config.yaml
experts_per_token: 2
d_expert: 128
d_shared_expert: 0
hidden_act: "squared_leaky_relu"
balance_bias: false
init_std_router: 0.0259
lr_router: 0.00123
norm: "rmsnorm"
Below are experts of layer 9 (counted from 0) of a mixture-of-experts language model. Rows are named router (the router's row for the expert), up (a neuron's input weights, with its number), down (a neuron's output weights, with its number) and show model dimensions 0-127. Each number is 50 + 10 x the weight over its row's rms, rounded and kept within 0 to 99.
After each expert's rows: "comes before" lists some tokens at least twice as common just after its tokens as in all text; "comes after" lists some tokens at least twice as common just before its tokens as in all text. This comes from a sample of Wikipedia text that the model never trained on. Tokens count by the router's weight.

# expert 17
router:42 59 57 44 68 73 45 53 68 53 70 48 67 41 57 44 72 47 67 52 48 69 64 33 33 57 54 66 56 31 41 47 44 45 52 52 66 45 31 59 45 54 50 64 58 43 35 55 52 29 39 45 52 36 39 47 59 59 45 46 44 41 50 62 29 52 51 40 46 46 52 69 58 56 66 41 63 41 61 61 40 52 58 57 56 40 46 50 60 60 50 45 51 52 60 49 57 47 58 38 50 53 50 57 33 46 65 46 46 31 50 56 43 57 48 52 52 32 60 53 40 53 49 48 70 46 43 55
up0:48 71 46 65 60 45 44 55 61 64 56 68 59 54 47 47 53 31 44 25 55 57 48 50 57 55 44 48 42 52 46 50 56 47 55 35 39 56 39 33 64 69 51 43 62 48 52 46 52 38 64 50 47 60 42 65 39 35 49 52 54 57 52 34 49 38 44 59 42 52 39 41 36 47 44 55 53 45 47 53 43 37 83 50 56 49 41 54 54 63 61 55 46 59 59 45 48 55 59 35 36 53 49 43 27 41 57 62 56 33 41 30 54 34 57 38 64 52 41 63 42 43 56 58 60 31 42 43
down0:64 47 43 63 46 50 54 60 54 47 49 58 59 58 70 36 44 58 63 41 52 76 43 77 35 56 41 51 49 52 50 54 43 55 55 59 46 69 63 36 39 24 64 49 59 26 46 66 43 33 52 59 42 55 40 66 50 49 50 55 46 47 58 34 39 37 47 36 37 56 39 57 65 60 48 61 39 49 55 52 43 57 45 43 48 58 44 59 60 45 52 46 36 41 47 60 54 44 46 44 63 59 55 67 47 47 49 50 43 50 59 70 33 62 52 48 63 47 50 41 49 36 27 48 42 55 47 58
up1:53 31 53 52 42 49 36 61 45 68 51 55 49 50 46 45 50 32 60 66 32 53 58 38 47 45 64 55 49 52 53 54 55 47 47 54 50 56 62 41 63 38 48 52 37 47 47 58 39 62 54 43 34 45 38 42 60 50 46 50 63 36 58 37 32 61 29 32 44 54 44 46 57 56 38 54 39 61 53 41 62 36 40 48 58 50 35 57 48 45 41 43 39 40 44 49 45 42 58 50 61 26 79 62 58 45 52 50 32 44 47 39 39 47 38 47 38 40 64 64 43 77 38 59 51 62 58 45
down1:57 42 39 41 49 44 40 36 34 50 55 51 43 37 59 56 31 62 32 31 61 37 40 64 54 64 64 65 49 56 53 55 49 52 66 67 60 29 53 52 36 51 63 58 46 29 59 35 64 48 45 59 26 44 52 53 57 44 46 51 50 32 48 51 52 46 42 46 47 50 37 57 39 40 39 47 51 39 56 59 65 50 33 57 41 47 59 47 36 31 52 60 61 51 47 70 49 54 61 41 41 58 53 60 56 58 43 42 48 44 49 55 41 51 35 46 48 51 47 38 50 44 77 41 39 52 64 42
up2:43 39 54 45 51 50 49 64 63 57 65 52 70 58 54 65 60 46 33 58 51 51 41 46 62 43 64 81 42 36 66 46 55 46 65 33 62 52 51 44 47 49 55 50 50 49 27 47 70 59 63 37 55 43 53 42 49 50 50 50 58 38 60 22 50 46 43 46 46 52 40 69 58 64 42 57 44 59 63 43 68 41 40 42 57 56 50 50 52 44 41 37 44 50 60 47 46 38 51 48 54 52 46 52 39 43 49 44 65 47 60 38 44 65 69 44 49 41 62 67 52 30 44 61 43 72 51 53
down2:49 51 37 50 40 59 44 54 71 44 52 49 51 48 69 54 62 62 54 52 40 72 39 54 61 54 68 48 37 56 68 45 68 36 53 58 65 57 37 51 48 49 38 60 43 62 59 61 48 48 52 62 48 51 46 46 42 68 45 60 61 63 51 42 55 59 69 58 41 48 44 61 50 72 63 45 46 31 32 29 46 49 55 40 67 48 41 61 59 45 47 46 45 43 54 40 46 59 36 48 38 46 70 48 50 46 58 53 52 82 35 53 49 41 38 39 52 46 63 56 44 56 55 54 47 48 47 65
up3:60 65 47 44 44 50 50 50 47 54 59 45 60 41 49 39 60 41 53 59 34 66 45 28 60 55 37 43 47 38 54 48 36 40 62 46 48 35 61 48 44 60 33 54 64 41 60 43 42 52 43 55 62 38 56 48 47 42 56 25 56 46 55 58 45 70 62 47 41 60 53 64 50 50 48 39 62 67 47 47 57 74 69 68 41 43 67 64 62 45 60 66 55 28 46 52 46 38 45 41 39 57 58 55 35 32 55 60 46 62 55 51 56 46 56 60 51 39 64 32 46 62 58 40 50 52 59 44
down3:33 41 39 41 36 58 40 49 62 61 34 52 51 45 44 54 56 26 54 61 40 42 29 49 45 49 64 46 50 72 38 43 48 51 46 52 36 60 32 59 36 59 32 49 60 34 59 37 51 67 63 57 51 50 63 35 49 51 52 46 66 51 38 45 55 52 63 36 49 52 35 52 65 38 47 52 54 56 52 59 50 68 58 56 47 66 34 44 59 41 65 48 55 59 51 38 51 56 46 47 52 48 54 32 57 45 48 54 56 70 40 73 53 45 61 49 46 42 57 47 40 29 45 34 50 64 45 54
comes before: " |", ";", " of", " 4", " 9", " 10"
comes after: " |", "|", " on", " On", "On", " S"

# expert 31
router:32 42 35 47 53 68 47 41 76 46 58 34 61 26 54 52 57 62 57 59 52 67 77 41 45 68 36 41 68 29 41 40 62 42 50 51 57 40 52 49 42 52 52 49 56 47 55 46 46 51 39 37 60 50 44 37 53 43 43 53 42 55 54 62 48 55 57 49 43 71 42 60 66 53 56 40 73 43 68 44 53 52 62 62 44 38 51 59 59 44 49 49 48 48 55 68 55 35 58 49 63 42 42 51 52 42 64 41 37 37 58 46 49 37 58 43 42 37 42 47 47 41 48 50 51 61 59 61
up0:37 64 45 57 55 45 56 51 40 66 57 30 50 28 53 47 59 59 54 59 47 52 61 52 39 65 62 73 64 36 65 45 51 51 67 36 45 34 68 39 54 51 36 51 58 44 58 70 40 42 44 55 45 57 78 42 50 67 61 59 45 57 59 34 51 50 45 52 55 50 38 65 35 51 57 43 58 36 51 67 40 67 54 63 52 56 44 48 53 41 69 57 50 59 34 51 53 58 44 55 50 36 40 55 48 45 56 49 63 39 54 47 63 45 29 52 50 61 58 53 64 52 56 57 45 59 43 45
down0:48 77 52 36 55 49 45 51 27 62 71 42 70 46 63 51 79 37 49 46 38 25 47 64 56 55 57 61 43 35 40 47 37 62 54 54 43 47 70 55 55 50 45 50 56 54 56 47 68 35 59 45 38 49 55 43 51 36 53 47 48 53 50 51 55 55 42 55 48 32 52 58 40 55 60 36 46 56 49 51 40 56 47 55 55 26 51 60 36 49 44 53 40 61 55 48 61 35 52 56 39 59 46 48 44 54 45 42 47 61 76 52 69 51 52 38 53 48 58 56 51 50 71 46 59 55 64 43
up1:57 43 35 61 44 54 55 62 55 46 48 67 61 30 43 51 68 54 51 55 34 69 50 42 36 42 46 42 46 59 56 61 51 42 47 36 42 64 43 56 62 46 56 52 55 51 53 36 33 39 56 53 63 67 51 41 49 56 37 61 52 43 53 50 58 56 58 49 56 54 47 51 53 46 46 48 51 70 33 48 54 44 63 45 44 46 51 76 54 68 62 65 60 43 66 39 62 48 57 45 32 19 63 45 34 45 49 41 50 44 54 44 37 50 43 53 53 48 55 60 51 41 55 58 46 59 82 56
down1:49 40 46 46 56 72 55 50 44 61 41 43 56 42 45 52 43 44 78 59 41 49 42 33 42 43 46 70 62 57 48 51 45 52 48 55 67 65 41 35 43 47 45 51 52 48 69 54 48 53 50 64 40 38 44 46 67 37 57 47 38 40 53 34 65 44 60 57 48 46 23 52 42 49 60 51 55 54 48 39 23 50 40 50 52 47 44 57 63 47 51 56 59 58 47 56 41 41 55 40 49 36 60 37 65 57 53 44 63 60 56 38 42 70 72 41 57 30 42 50 50 71 50 41 40 56 60 39
up2:33 43 35 66 60 52 49 58 62 64 44 42 55 46 51 49 40 23 44 44 39 48 50 49 53 54 47 41 58 58 34 67 42 55 60 61 55 44 25 57 76 52 44 57 45 53 36 56 38 61 50 38 42 48 31 32 65 35 46 42 62 52 40 45 57 54 43 37 62 47 62 55 45 40 38 49 53 50 49 51 44 40 30 46 45 42 47 50 42 52 41 49 52 43 51 47 54 51 63 42 45 49 51 44 48 40 74 35 62 49 49 47 54 54 65 49 49 59 38 31 45 58 36 80 39 46 60 57
down2:53 59 46 46 38 56 48 47 53 58 47 55 57 43 61 59 56 57 62 32 38 27 29 61 35 67 50 62 48 49 54 53 55 33 51 50 61 46 55 48 38 50 50 54 28 55 55 62 65 45 42 55 39 58 57 55 40 31 32 33 45 62 47 43 50 41 35 57 47 54 58 44 58 42 59 50 51 74 87 29 48 58 33 49 60 50 53 54 57 57 60 58 66 37 43 68 49 62 56 47 60 58 42 65 44 52 52 44 53 46 44 54 54 42 43 39 54 39 45 59 53 43 67 54 58 49 57 54
up3:58 51 59 41 26 55 38 48 59 37 61 62 49 64 56 49 63 42 36 48 51 61 55 61 53 46 46 58 49 46 44 48 47 48 57 50 50 45 55 60 54 45 63 43 57 54 48 41 37 57 45 42 64 63 52 42 46 52 37 34 72 55 67 44 46 60 52 49 44 60 48 43 50 34 56 43 59 65 49 38 42 41 63 45 47 35 52 79 52 75 44 64 45 52 41 59 50 54 44 53 68 37 54 60 39 35 49 32 34 54 49 39 47 60 42 33 61 50 44 65 44 72 49 55 44 71 67 57
down3:39 55 53 60 58 51 71 46 43 65 43 45 42 54 52 35 40 54 46 58 64 49 28 43 39 39 38 58 51 54 40 58 54 43 32 42 49 62 32 57 37 43 46 30 44 45 59 37 56 60 51 54 46 42 53 42 54 33 50 56 63 72 72 44 56 51 54 52 37 46 69 51 31 65 39 66 52 53 61 61 37 52 54 67 47 59 58 43 58 42 50 42 50 39 53 55 53 48 35 34 40 46 62 43 69 47 43 54 51 62 39 56 46 55 40 60 52 64 61 57 54 43 51 41 68 49 73 48
comes before: "|", "\n", "p", " -", "|---|---|---|---|", "on"
comes after: " |", "|---|---|---|---|", "==See", "|---|---|---|---|---|---|", " =", "|---|---|---|"

# expert 34
router:35 51 65 62 55 80 61 41 69 66 65 49 58 48 65 52 49 51 66 51 62 72 73 35 55 63 53 56 43 29 51 49 45 40 63 64 47 42 53 59 51 50 49 53 50 58 42 56 54 28 43 50 60 53 54 22 64 46 51 48 49 31 47 53 38 49 48 42 36 55 43 60 60 59 73 55 65 33 65 39 48 44 61 47 53 54 42 47 71 65 46 46 56 47 64 54 42 52 43 39 63 52 49 63 35 40 55 38 51 49 50 51 51 49 56 50 45 39 54 52 45 47 58 45 55 48 51 50
up0:23 51 66 42 57 44 41 53 58 52 50 48 48 47 56 49 49 67 46 41 52 68 40 40 56 62 64 51 48 54 50 50 48 52 51 33 42 57 29 36 52 30 46 56 44 50 67 46 55 42 43 36 51 32 29 48 59 56 43 48 63 58 53 51 42 54 32 43 53 41 43 42 56 61 49 55 62 30 49 34 38 48 60 60 55 49 56 49 77 52 45 34 28 50 60 46 52 59 67 48 58 46 51 64 59 49 43 45 49 42 81 47 55 48 42 41 32 47 58 68 51 64 50 48 63 45 45 50
down0:55 46 52 36 68 41 49 60 58 45 44 46 56 48 53 57 50 30 42 57 54 54 50 46 37 50 49 43 46 46 57 52 61 48 47 46 59 45 37 31 59 44 30 58 65 57 41 25 42 52 58 51 57 36 75 57 50 59 58 54 56 54 49 60 55 59 69 61 61 40 55 68 51 74 58 48 53 38 66 53 50 53 48 56 37 69 52 74 49 47 63 51 56 56 42 55 35 55 51 70 61 58 59 51 67 41 58 45 52 55 38 60 52 66 39 56 41 65 58 50 60 36 28 47 40 43 41 60
up1:49 50 52 49 35 55 80 52 65 58 61 43 56 38 60 59 49 57 43 63 68 62 51 45 52 45 29 61 38 49 42 30 48 46 39 64 62 34 60 55 43 53 50 46 53 68 30 45 50 61 46 58 47 47 47 43 52 29 41 53 42 75 44 50 47 43 64 41 43 39 26 48 51 42 59 53 66 46 75 44 58 69 49 38 46 43 36 50 44 42 43 49 51 38 64 50 49 47 55 46 57 56 66 61 47 55 53 53 54 58 39 57 44 61 46 46 47 52 60 49 55 64 72 48 37 45 50 41
down1:54 40 47 57 67 46 61 49 46 45 59 40 45 52 52 56 58 44 32 46 45 09 57 58 54 63 39 48 39 35 51 39 63 59 32 56 45 47 71 42 41 54 57 52 53 44 56 63 49 65 51 51 63 60 37 56 54 28 52 46 46 52 51 45 50 43 26 49 42 41 43 48 41 41 47 47 46 63 42 61 55 49 38 74 46 59 54 65 48 39 47 29 44 54 50 58 62 38 32 47 33 50 42 61 50 37 44 47 57 52 51 63 65 37 46 35 66 60 48 58 56 48 42 53 56 62 58 49
up2:43 55 52 52 54 62 47 37 52 40 49 63 50 63 51 63 54 42 46 44 36 54 52 65 43 48 58 72 55 42 50 51 59 60 44 53 56 38 58 57 37 57 50 35 62 61 55 33 46 57 55 42 71 50 58 48 45 47 21 46 57 59 57 55 34 61 60 57 42 42 38 36 51 46 58 37 48 56 57 54 32 60 46 37 54 56 56 69 42 69 43 56 40 53 44 63 51 74 36 66 60 37 55 42 39 56 53 49 32 51 44 44 61 51 55 50 41 58 65 49 49 52 70 46 58 32 51 77
down2:40 56 51 57 56 38 56 67 48 56 49 50 49 53 44 52 40 48 37 42 47 37 54 60 47 54 39 51 48 31 57 50 36 30 42 38 56 47 53 50 65 65 49 56 45 45 49 60 59 39 50 61 56 57 44 60 47 42 50 29 40 45 51 30 43 70 50 62 40 56 54 67 59 61 44 43 29 71 27 44 60 57 46 55 35 54 58 38 37 51 63 52 47 67 52 73 52 50 58 62 28 41 62 35 55 51 61 64 64 35 44 57 52 42 41 50 73 46 51 45 56 51 44 53 65 62 52 44
up3:70 48 37 39 61 78 29 50 50 49 41 62 59 64 76 59 47 54 54 55 59 47 53 62 49 61 42 57 59 37 35 64 68 35 45 55 35 54 51 48 48 46 50 47 52 40 56 56 54 34 33 33 54 58 61 55 69 38 56 55 32 54 53 69 47 60 56 57 52 36 48 55 44 51 74 58 58 59 43 34 43 55 48 60 45 62 46 54 51 39 70 53 44 41 60 43 61 60 43 49 42 32 52 60 54 69 44 53 49 42 43 47 53 58 58 54 47 46 40 54 50 47 44 57 60 57 68 58
down3:38 51 48 57 62 31 63 62 45 37 59 61 43 46 49 60 47 53 47 67 55 47 53 47 53 55 77 52 37 43 49 48 53 24 53 41 54 45 50 54 45 54 57 47 61 55 50 57 44 52 51 54 59 36 52 46 49 58 60 50 75 60 39 61 53 58 57 44 61 51 50 79 73 68 69 62 42 49 60 53 43 54 45 61 54 59 48 77 53 25 46 56 50 66 67 43 66 52 43 56 47 41 53 39 33 62 59 45 61 45 42 64 44 40 58 48 42 57 58 46 35 55 49 41 38 44 52 48
comes before: " of", ":", " |", " is", " ==", " was"
comes after: "-", " |", "|", " a", " National", " The"

# expert 38
router:37 47 47 40 67 76 63 58 59 57 69 35 70 38 67 52 61 51 74 45 47 75 61 52 43 59 54 53 52 24 53 39 67 51 57 68 59 59 36 49 51 52 51 58 51 44 48 57 49 37 46 52 67 36 49 30 56 55 42 48 41 37 48 54 47 61 51 37 44 39 39 60 56 44 54 51 54 59 60 42 52 42 58 55 47 41 51 62 52 61 43 53 51 45 56 60 48 47 41 40 45 56 47 63 41 47 66 36 43 38 52 61 45 55 60 67 53 52 43 29 43 43 48 46 57 53 54 71
up0:42 58 60 53 50 79 49 54 55 44 58 66 59 49 51 46 53 51 52 52 56 55 41 42 41 40 48 40 31 35 53 65 33 69 51 39 27 63 45 69 48 43 46 56 44 43 37 64 47 36 48 54 58 39 46 65 50 59 46 50 55 31 60 43 46 60 46 43 58 35 25 49 46 51 42 46 54 43 56 30 31 41 55 44 63 41 54 59 50 42 42 52 51 48 54 58 46 56 60 52 39 52 41 60 58 61 40 35 46 58 43 64 58 28 40 62 74 45 47 43 52 62 47 57 33 44 40 40
down0:48 59 33 53 51 53 43 50 54 59 47 51 54 49 45 46 36 41 64 44 59 79 64 51 59 78 53 51 44 33 52 51 45 47 50 38 36 54 41 54 44 42 51 47 59 74 63 50 46 57 38 54 49 47 61 55 46 57 62 51 60 56 09 52 46 61 59 41 39 44 67 76 46 55 54 58 64 50 55 45 53 54 63 49 56 74 41 50 28 57 41 60 49 56 60 61 45 46 50 39 60 45 43 51 59 46 44 46 46 47 39 58 56 59 54 42 51 60 48 57 36 38 50 37 49 39 50 36
up1:53 53 58 46 37 56 55 70 46 45 55 47 49 69 57 46 53 53 40 58 38 49 49 36 43 44 40 53 56 47 27 61 43 32 43 49 50 46 49 44 39 59 16 52 58 54 47 45 61 43 43 57 54 48 42 50 54 51 45 48 52 61 47 54 39 43 56 49 50 65 47 40 51 57 53 55 61 54 53 35 37 39 57 62 72 63 33 21 77 63 51 58 51 69 38 49 40 41 61 55 55 46 49 67 61 59 67 47 63 57 48 52 42 56 54 38 27 54 59 38 40 60 59 39 45 53 42 58
down1:58 51 58 39 48 50 33 66 68 59 41 34 67 60 59 41 37 53 49 44 35 52 57 43 40 33 59 56 40 61 69 35 49 64 67 41 46 50 49 51 51 32 36 52 52 56 65 64 44 60 61 48 61 41 45 44 37 64 43 46 55 51 68 62 65 39 47 69 62 41 50 45 55 57 39 58 60 61 43 45 42 44 46 46 48 42 52 53 37 43 57 33 47 45 51 45 49 47 23 57 44 45 50 52 46 46 50 44 51 52 39 88 50 59 43 51 50 61 49 30 53 52 40 58 50 56 42 49
up2:62 28 62 59 41 50 34 32 57 46 52 56 44 45 43 52 47 46 56 78 36 48 43 60 42 57 64 53 51 60 55 59 59 56 68 58 58 51 51 54 37 45 47 52 47 52 44 46 61 44 52 46 49 45 58 52 35 50 36 53 50 44 37 49 18 60 49 37 42 46 58 55 44 53 54 45 66 63 62 56 44 59 54 50 54 53 72 53 33 67 42 69 60 49 37 45 48 64 30 45 52 51 53 34 57 63 66 52 41 43 55 48 55 39 31 48 31 38 35 44 73 53 53 54 55 49 46 51
down2:47 45 65 44 49 37 55 40 45 47 48 41 56 69 48 33 56 50 50 50 60 43 49 46 47 42 63 64 62 64 44 46 53 54 55 46 57 51 46 46 56 56 50 56 55 48 56 60 41 49 49 56 66 38 24 38 52 34 44 66 47 64 65 49 52 67 56 64 53 62 57 58 60 57 62 37 60 62 51 47 34 38 42 43 45 76 46 58 59 63 58 40 71 49 50 53 55 47 43 59 56 43 37 33 53 52 52 53 67 42 57 74 44 45 45 55 27 47 49 64 59 51 61 66 25 56 44 65
up3:50 52 55 40 47 43 46 38 55 59 74 52 52 49 57 57 72 49 47 32 49 63 57 54 55 45 59 36 54 59 55 37 68 42 60 56 46 58 25 57 63 60 68 66 37 45 49 52 59 36 64 43 58 48 38 48 61 39 52 45 56 35 55 32 53 54 43 54 64 60 54 53 49 60 52 46 43 48 43 49 70 25 37 30 59 44 65 54 38 46 40 51 45 41 58 49 44 33 31 59 38 42 44 49 21 38 43 41 33 44 57 44 52 46 44 55 56 45 50 46 44 52 57 62 58 54 51 52
down3:52 51 55 58 57 44 48 52 58 73 51 57 64 30 62 48 32 39 32 51 44 38 53 47 46 45 57 47 37 56 66 59 52 57 42 47 51 29 53 43 63 52 54 48 49 53 58 48 29 51 52 42 46 54 58 34 29 61 51 61 50 48 52 58 42 34 37 46 65 52 52 55 50 63 57 62 36 60 64 49 73 51 31 49 73 31 51 68 36 39 47 44 54 61 46 48 77 58 49 63 33 54 46 50 51 53 57 58 63 54 59 52 48 50 45 52 44 59 34 35 63 65 49 61 54 49 61 44
comes before: " |", " was", " of", " \"", " is", "C."
comes after: " |", "|", " the", " known", "\"", " :"

# expert 29
router:49 46 48 49 53 73 60 56 80 59 73 28 52 36 56 50 51 41 78 46 48 88 67 50 54 57 34 58 64 38 37 38 55 61 39 45 59 46 53 56 45 57 54 47 49 57 44 36 63 36 45 59 56 50 49 36 56 62 39 50 62 38 43 58 41 56 46 40 52 54 39 66 57 49 49 57 57 61 47 54 47 41 44 49 50 61 59 63 57 58 47 47 54 42 54 51 43 43 38 43 53 35 44 66 50 35 62 57 35 49 51 50 49 59 61 52 54 32 56 59 43 48 37 56 52 52 55 52
up0:56 41 40 52 51 50 64 54 62 63 53 54 40 39 36 49 55 38 59 43 52 65 52 39 51 42 53 41 58 44 51 54 59 57 50 66 48 45 46 45 46 59 53 50 55 42 51 56 45 58 63 52 44 23 50 43 35 36 48 33 55 57 55 63 67 63 42 18 48 41 55 34 51 35 40 43 56 50 46 39 35 76 53 54 60 53 59 52 46 53 48 44 49 54 59 56 55 45 50 51 44 50 62 57 46 69 49 58 74 51 74 39 54 41 58 31 44 45 38 43 47 74 59 61 37 35 52 63
down0:43 68 57 59 43 53 36 57 38 74 47 54 56 49 43 28 56 51 63 35 50 66 59 50 41 61 45 46 57 41 51 49 34 46 53 53 74 52 63 58 50 40 47 43 21 41 34 45 57 60 58 45 52 35 49 42 69 57 33 56 42 46 56 40 56 37 46 62 57 23 60 53 50 43 39 52 53 54 59 52 51 57 36 52 72 67 45 38 48 47 48 46 47 48 52 57 51 55 50 60 42 58 56 58 59 67 47 55 55 43 51 37 57 53 58 33 50 43 41 52 47 69 52 55 24 55 53 40
up1:43 47 42 59 53 63 52 54 37 36 50 54 55 55 71 52 54 50 46 43 48 78 54 44 36 51 45 48 50 53 35 49 44 42 27 47 44 40 49 49 65 47 33 45 65 41 42 52 47 48 60 50 62 52 53 55 44 50 46 47 48 54 55 63 63 56 28 57 65 65 37 45 49 51 61 40 48 50 49 41 56 62 48 56 44 37 58 64 53 57 59 48 58 49 30 38 65 50 42 44 71 57 53 51 61 53 54 48 49 43 46 53 51 59 52 79 58 41 61 48 61 43 26 19 45 71 66 41
down1:47 55 32 34 50 64 57 33 43 54 61 61 51 36 44 38 42 45 35 43 31 42 39 54 49 35 48 74 54 54 18 68 46 59 62 50 53 50 49 41 61 46 54 43 54 65 41 56 43 49 51 40 55 43 55 47 31 33 56 39 47 48 49 62 50 53 45 47 44 27 53 63 65 48 47 64 64 39 31 48 53 38 55 64 41 62 61 50 47 65 45 34 47 37 51 57 42 55 56 50 39 40 65 52 48 36 61 51 40 41 35 57 51 60 54 49 45 57 52 35 54 56 69 45 44 57 56 47
up2:47 48 46 44 48 64 64 59 37 57 45 47 52 44 63 60 52 47 43 45 45 42 82 38 31 38 40 70 47 47 54 46 41 59 35 57 52 44 55 48 48 68 42 32 53 35 41 60 60 64 42 47 54 60 50 48 46 59 51 50 58 31 38 49 53 62 54 48 58 61 39 43 57 57 54 53 50 76 58 70 41 65 60 47 24 44 56 51 38 48 54 53 50 46 32 47 57 64 38 40 44 34 47 45 66 35 47 59 51 39 52 58 51 44 55 48 60 59 70 68 38 38 57 58 55 57 43 56
down2:39 43 26 35 55 32 61 57 30 52 47 51 55 45 45 40 44 37 37 67 46 31 43 58 37 62 42 65 55 39 50 46 49 54 41 34 61 56 48 58 54 48 58 54 44 42 37 56 55 47 36 37 56 67 56 72 36 28 50 42 46 36 46 63 35 48 51 41 42 24 34 58 46 67 56 48 46 44 45 66 59 48 52 53 58 59 43 50 53 76 31 53 53 45 54 58 46 45 48 55 49 54 54 54 38 56 44 55 55 62 54 52 31 48 54 51 50 48 34 48 60 64 63 49 45 50 34 45
up3:44 47 55 42 56 52 53 52 16 51 49 37 46 58 42 52 48 46 37 48 47 44 40 48 56 36 39 61 48 49 59 44 54 42 58 55 58 28 62 34 48 55 49 28 67 47 48 55 45 67 51 55 53 50 55 52 59 51 35 43 47 45 51 81 50 44 59 35 45 63 50 47 56 42 51 41 48 50 62 70 45 34 50 38 41 45 42 38 44 45 43 28 47 43 35 62 55 49 73 46 64 51 47 48 43 48 57 36 58 34 46 30 42 48 41 59 64 44 49 40 60 59 66 33 59 39 59 45
down3:53 64 47 48 72 48 42 55 15 65 49 57 42 47 41 46 45 51 36 52 54 27 54 52 50 53 63 47 52 41 50 48 68 46 56 57 38 56 39 31 48 38 42 43 44 46 50 52 49 67 69 53 71 52 49 41 65 49 62 45 36 67 61 42 43 22 65 48 54 59 66 52 48 47 58 40 44 63 47 44 52 43 43 51 69 38 45 55 41 55 55 40 39 62 40 58 46 50 64 71 49 61 45 62 46 68 56 48 54 50 55 51 48 35 59 53 56 48 60 51 61 49 63 43 52 56 62 44
comes before: "-", "\n", "The", "|", "In", "==="
comes after: "\n", ".", "==", " ==", "===", ")"

# expert 32
router:39 48 35 56 39 67 54 56 70 48 60 33 61 29 63 72 58 48 80 43 51 72 66 39 53 60 28 56 47 31 43 63 42 61 54 55 59 47 33 70 42 60 50 50 55 42 51 44 56 40 42 44 44 47 54 43 58 46 43 51 49 41 35 48 44 52 55 51 47 63 51 51 57 53 58 56 50 26 58 40 54 53 49 53 38 51 63 58 57 64 58 41 51 35 48 54 62 37 39 50 64 45 45 50 64 54 67 37 42 39 57 43 47 50 55 44 53 35 49 35 36 60 45 47 51 45 55 59
up0:45 35 61 65 40 50 53 47 45 60 61 32 44 35 46 47 74 42 53 54 49 53 55 43 40 48 49 60 60 48 64 52 56 47 50 33 43 44 32 53 62 27 46 46 51 38 55 49 59 61 45 36 58 43 44 54 44 42 70 54 66 49 37 58 57 51 49 52 60 49 57 55 60 40 43 46 47 50 53 49 49 47 52 46 57 54 58 51 57 26 43 71 56 51 43 37 39 54 43 55 47 40 33 52 65 46 48 51 71 40 52 48 65 53 50 51 59 58 45 54 49 67 57 30 94 53 42 38
down0:60 58 50 68 59 38 55 40 42 62 32 64 65 47 59 71 50 61 53 48 52 35 57 71 45 55 61 43 41 37 69 54 51 58 33 62 45 57 51 51 55 54 41 54 53 42 38 26 64 65 47 42 51 58 54 58 44 47 38 47 48 53 39 55 44 57 51 49 35 45 62 54 51 68 56 46 56 52 50 50 41 39 35 37 54 51 47 36 54 57 51 64 46 55 59 45 50 47 67 58 64 66 53 62 67 53 46 36 49 51 52 37 47 53 57 58 50 39 52 81 41 52 53 59 38 27 34 41
up1:45 48 47 43 42 46 49 54 64 60 47 37 56 32 41 48 39 40 72 52 61 52 62 48 36 48 41 47 62 57 40 49 56 50 39 54 55 64 41 60 56 57 44 47 42 45 54 54 39 56 53 59 53 57 71 54 62 43 49 36 50 46 58 46 48 61 47 40 67 48 64 44 52 48 47 52 56 38 52 43 32 49 54 68 18 56 58 53 44 69 22 33 62 35 54 48 45 33 56 65 68 43 47 33 46 45 57 53 26 53 68 66 31 47 53 48 57 47 59 46 58 58 43 52 56 39 47 48
down1:56 55 44 62 45 56 63 32 68 52 53 60 33 73 48 44 61 42 22 44 54 48 62 43 47 67 44 39 53 52 39 56 43 48 42 61 51 35 63 55 62 52 47 60 56 48 61 55 54 48 36 60 34 33 44 45 44 55 49 56 52 50 70 52 46 62 59 47 35 56 61 39 36 56 55 51 31 62 37 47 55 40 45 61 58 65 58 52 47 52 55 39 50 51 62 71 52 59 45 55 48 50 56 51 51 53 51 60 51 36 65 57 69 37 60 59 60 81 51 48 49 50 66 39 59 35 44 46
up2:55 65 49 53 37 40 33 49 46 45 67 44 43 47 56 53 61 53 54 70 46 57 57 36 33 54 52 52 47 50 45 60 55 61 46 48 59 49 74 40 53 41 57 49 34 58 44 48 65 56 37 61 40 57 40 50 42 62 58 49 58 50 58 59 36 46 57 26 36 40 49 36 42 50 76 54 46 78 57 52 45 55 55 59 40 35 63 60 56 47 49 46 49 54 44 63 54 34 67 56 69 54 40 52 61 49 42 52 31 53 69 39 42 50 63 58 54 46 63 52 39 59 55 61 49 63 41 66
down2:61 58 32 58 52 47 56 48 65 54 53 45 80 39 50 53 47 42 45 65 35 40 55 44 65 51 38 49 52 41 60 45 35 67 64 37 60 51 42 62 49 52 44 64 75 56 42 45 55 55 68 35 46 52 64 47 41 41 41 53 56 39 50 54 59 56 39 36 38 33 59 55 58 38 42 43 64 50 37 35 52 52 54 53 28 50 76 53 47 58 65 52 40 68 57 52 68 54 57 46 52 55 39 44 46 65 39 50 67 46 41 57 43 49 51 50 61 58 38 61 49 63 51 53 45 61 61 46
up3:45 61 39 44 46 41 52 45 63 49 57 26 58 48 53 57 56 46 52 62 39 53 45 59 47 72 65 40 32 44 46 53 36 54 61 47 34 49 39 40 40 72 51 60 31 58 57 49 29 30 48 46 54 54 49 50 47 63 49 48 57 50 61 44 56 45 43 47 51 45 69 68 46 67 38 59 45 58 47 47 59 55 54 54 48 31 72 48 47 55 44 74 42 45 44 38 68 48 50 38 47 64 62 40 36 39 46 57 53 58 64 39 40 64 55 49 37 55 53 60 40 50 45 50 63 53 73 47
down3:65 56 55 54 51 54 47 42 44 49 61 47 58 55 58 41 46 46 49 57 46 46 31 53 40 36 55 40 41 45 34 43 56 55 59 40 38 57 42 52 35 59 63 58 45 51 53 47 39 59 45 50 49 52 38 40 33 47 47 47 41 49 51 52 42 71 52 54 42 68 55 38 41 45 57 42 31 36 34 45 56 77 41 52 64 46 64 40 47 56 61 60 55 63 43 55 55 55 28 64 43 50 59 44 52 71 64 42 32 60 70 55 39 55 32 59 72 43 33 42 45 51 44 64 50 67 61 59
comes before: "|", "-", "et", "ure", "ter", "ures"
comes after: " |", ")", " p", " P", " v", " t"